{"num_hidden_layers": 18, "hidden_size": 128, "n_experts": 32, "experts_per_token": 2, "d_expert": 128, "d_shared_expert": 0, "hidden_act": "quick_gelu", "moe_layers": [0, 1, 2, 3, 4, 5, 6, 7, 8, 9, 10, 11, 12, 13, 14, 15, 16, 17], "router_score": "softmax", "normalize_top_k": true, "routed_scale": 1.5, "balance_loss": 0.00929, "balance_bias": false, "router_cosine_scale": 20.0, "n_groups": 4, "groups_per_token": 1, "init_std_router": 0.0117, "lr_router": 0.00245, "num_attention_heads": 2, "num_key_value_heads": 1, "head_dim": 64, "vocab_size": 1306, "norm": "rmsnorm", "norm_place": "pre", "norm_eps": 1e-06, "positions": "rope", "rope_theta": 10000.0, "rope_fraction": 1.0, "qk_norm": true, "attn_scale": 0.125, "tie_word_embeddings": false, "parallel_block": false, "init": "trunc", "init_std_qkv": 0.0366, "init_std_o": 0.0366, "init_std_up": 0.0366, "init_std_down": 0.0195, "optimizer": "soap_variant", "learning_rate": 0.00573, "lr_mult_qkv": 0.7, "lr_mult_o": 1.52, "beta1": 0.95, "beta2": 0.95, "lr_head": 0.00638, "max_grad_norm": 2.0, "warmup_steps": 75, "schedule": "wsd", "decay_fraction": 0.732, "decay_shape": "pow", "final_lr_fraction": 0.05, "batch_tokens": 32768, "max_seq_len": 256, "doc_mask": true, "train_tokens": 235100000, "max_steps": 7175, "dataset": "wikipedia_en"}
Below are experts of layer 15 (counted from 0) of a mixture-of-experts language model. Rows are named router (the router's row for the expert), up (a neuron's input weights, with its number), down (a neuron's output weights, with its number) and show model dimensions 0-127. Each number is 50 + 15 x the weight over its row's rms, rounded and kept within 0 to 99.
Before each expert's rows: "raises" lists some tokens whose logits its average output raises strongly, later layers aside. This comes from a sample of Wikipedia text that the model never trained on.

# expert 0
raises: "p", "t", "m", "c"
router:26 47 30 47 48 53 63 52 79 52 54 31 36 23 49 55 45 56 80 43 59 50 46 38 66 60 67 63 40 55 26 61 58 34 38 30 69 47 51 60 29 45 53 45 26 73 63 59 55 60 70 40 69 38 26 31 61 47 46 57 59 75 42 29 51 13 45 39 54 66 47 43 38 36 47 38 41 75 40 32 47 69 36 88 47 59 32 59 60 51 50 45 35 50 42 93 34 33 58 63 38 44 38 77 42 69 52 44 34 28 45 62 80 53 55 26 17 39 19 50 41 36 64 63 64 48 58 41
up0:12 59 57 66 42 48 39 48 50 47 29 49 57 62 44 58 71 93 63 39 28 50 54 74 58 53 34 39 72 65 29 46 36 19 51 34 68 53 76 51 54 62 16 57 80 29 58 54 39 62 52 40 46 39 50 46 51 42 55 65 26 37 47 79 36 56 69 68 64 40 50 23 26 53 69 41 53 54 28 48 46 63 47 40 54 38 55 51 45 36 69 29 70 29 65 63 55 39 38 99 44 30 45 44 32 65 54 59 49 43 62 60 57 39 75 69 47 58 52 52 45 66 61 57 61 43 28 41
down0:52 54 48 39 51 32 61 46 46 47 59 24 25 52 65 59 63 15 51 61 75 53 30 03 36 63 56 50 43 30 48 71 56 59 65 44 34 67 67 48 63 43 60 48 45 49 33 49 38 40 63 33 59 53 48 45 33 57 22 54 33 44 38 74 51 79 63 28 62 57 54 51 67 40 63 50 39 26 41 52 28 50 33 46 67 45 25 64 45 30 49 65 45 37 61 68 53 43 55 48 44 43 82 55 61 51 69 82 17 66 17 55 48 61 64 49 53 21 46 74 52 38 87 63 31 56 37 44

# expert 29
raises: "5", "4", "7", "6", "2", "1"
router:25 69 28 77 49 54 19 86 76 45 38 29 55 58 57 83 37 51 20 55 54 74 20 31 52 39 47 51 39 44 89 63 77 60 35 61 67 56 27 47 57 52 68 56 63 41 52 40 68 38 60 52 57 63 39 39 71 47 28 43 59 30 38 36 29 65 52 48 56 53 51 78 35 38 33 49 56 63 75 39 49 42 31 60 71 77 28 72 68 68 54 56 48 45 37 67 43 25 54 54 40 37 39 72 37 59 58 35 35 26 41 40 47 34 54 37 42 47 46 40 43 43 57 52 42 62 44 37
up0:39 76 38 41 76 51 35 73 65 69 33 44 43 47 27 80 11 38 44 58 64 47 72 61 62 57 47 46 42 39 54 33 61 47 55 58 28 56 36 77 23 40 51 61 45 41 43 20 38 59 40 37 59 55 58 59 52 33 48 67 36 50 33 42 62 44 71 49 59 57 39 51 68 71 52 52 48 29 45 45 55 68 62 60 70 57 48 33 43 44 63 28 59 61 26 52 63 23 81 80 44 57 71 31 55 31 49 35 55 42 43 57 35 36 71 73 60 48 67 56 18 44 61 40 59 08 44 76
down0:51 60 51 30 41 29 31 53 44 38 53 49 29 55 48 45 84 65 36 50 54 66 21 64 61 53 47 32 41 59 69 17 70 39 40 59 47 35 30 72 61 41 71 60 57 31 54 54 47 54 48 51 41 43 46 34 42 52 48 51 50 63 78 34 38 61 41 64 31 73 41 55 62 50 23 40 53 72 25 58 40 42 60 17 42 80 78 75 68 68 33 83 66 79 56 59 41 81 71 42 37 42 32 37 84 52 38 60 53 55 53 50 55 56 58 35 53 68 61 79 46 50 58 29 36 66 42 49

# expert 28
raises: "us", "and", "iv"
router:31 62 45 55 67 33 54 68 60 59 47 39 79 45 47 25 48 26 54 33 77 53 37 42 55 60 88 21 46 64 57 46 58 37 47 30 61 33 56 40 26 41 29 35 14 58 35 69 40 52 53 90 73 38 42 44 59 48 50 44 52 51 60 28 83 40 49 48 72 58 34 57 43 24 31 49 90 60 37 58 37 57 44 33 23 54 32 45 75 48 49 17 50 43 38 40 22 30 34 37 56 60 31 53 37 54 63 46 35 40 40 38 58 61 52 53 48 37 41 44 48 49 37 71 50 45 66 34
up0:56 56 62 46 27 52 48 34 27 56 63 16 53 74 39 59 32 66 61 22 27 48 49 68 35 45 44 37 53 52 49 51 30 58 36 61 54 57 44 08 36 45 50 42 59 69 61 48 57 35 74 49 44 44 58 42 42 37 35 74 46 81 56 69 51 75 48 77 58 37 30 44 53 48 34 23 65 37 66 14 54 65 71 66 58 39 49 62 38 58 52 38 49 59 63 39 18 84 50 51 37 43 47 51 74 32 45 45 25 35 61 32 51 68 58 72 56 45 48 79 43 45 48 44 11 31 55 51
down0:47 38 55 27 61 38 69 56 39 46 70 35 70 43 71 48 42 57 25 24 47 40 66 73 46 70 48 60 71 41 37 46 73 54 52 59 82 55 42 96 34 71 65 58 56 42 59 74 27 47 42 46 49 45 24 43 56 35 58 46 32 26 52 63 39 53 37 36 54 64 61 53 54 57 54 59 49 47 30 47 46 53 38 51 38 36 30 44 49 11 42 31 21 52 50 28 81 58 47 85 64 46 44 55 50 70 34 31 59 50 75 46 43 48 62 49 28 25 60 21 61 57 53 24 33 63 47 31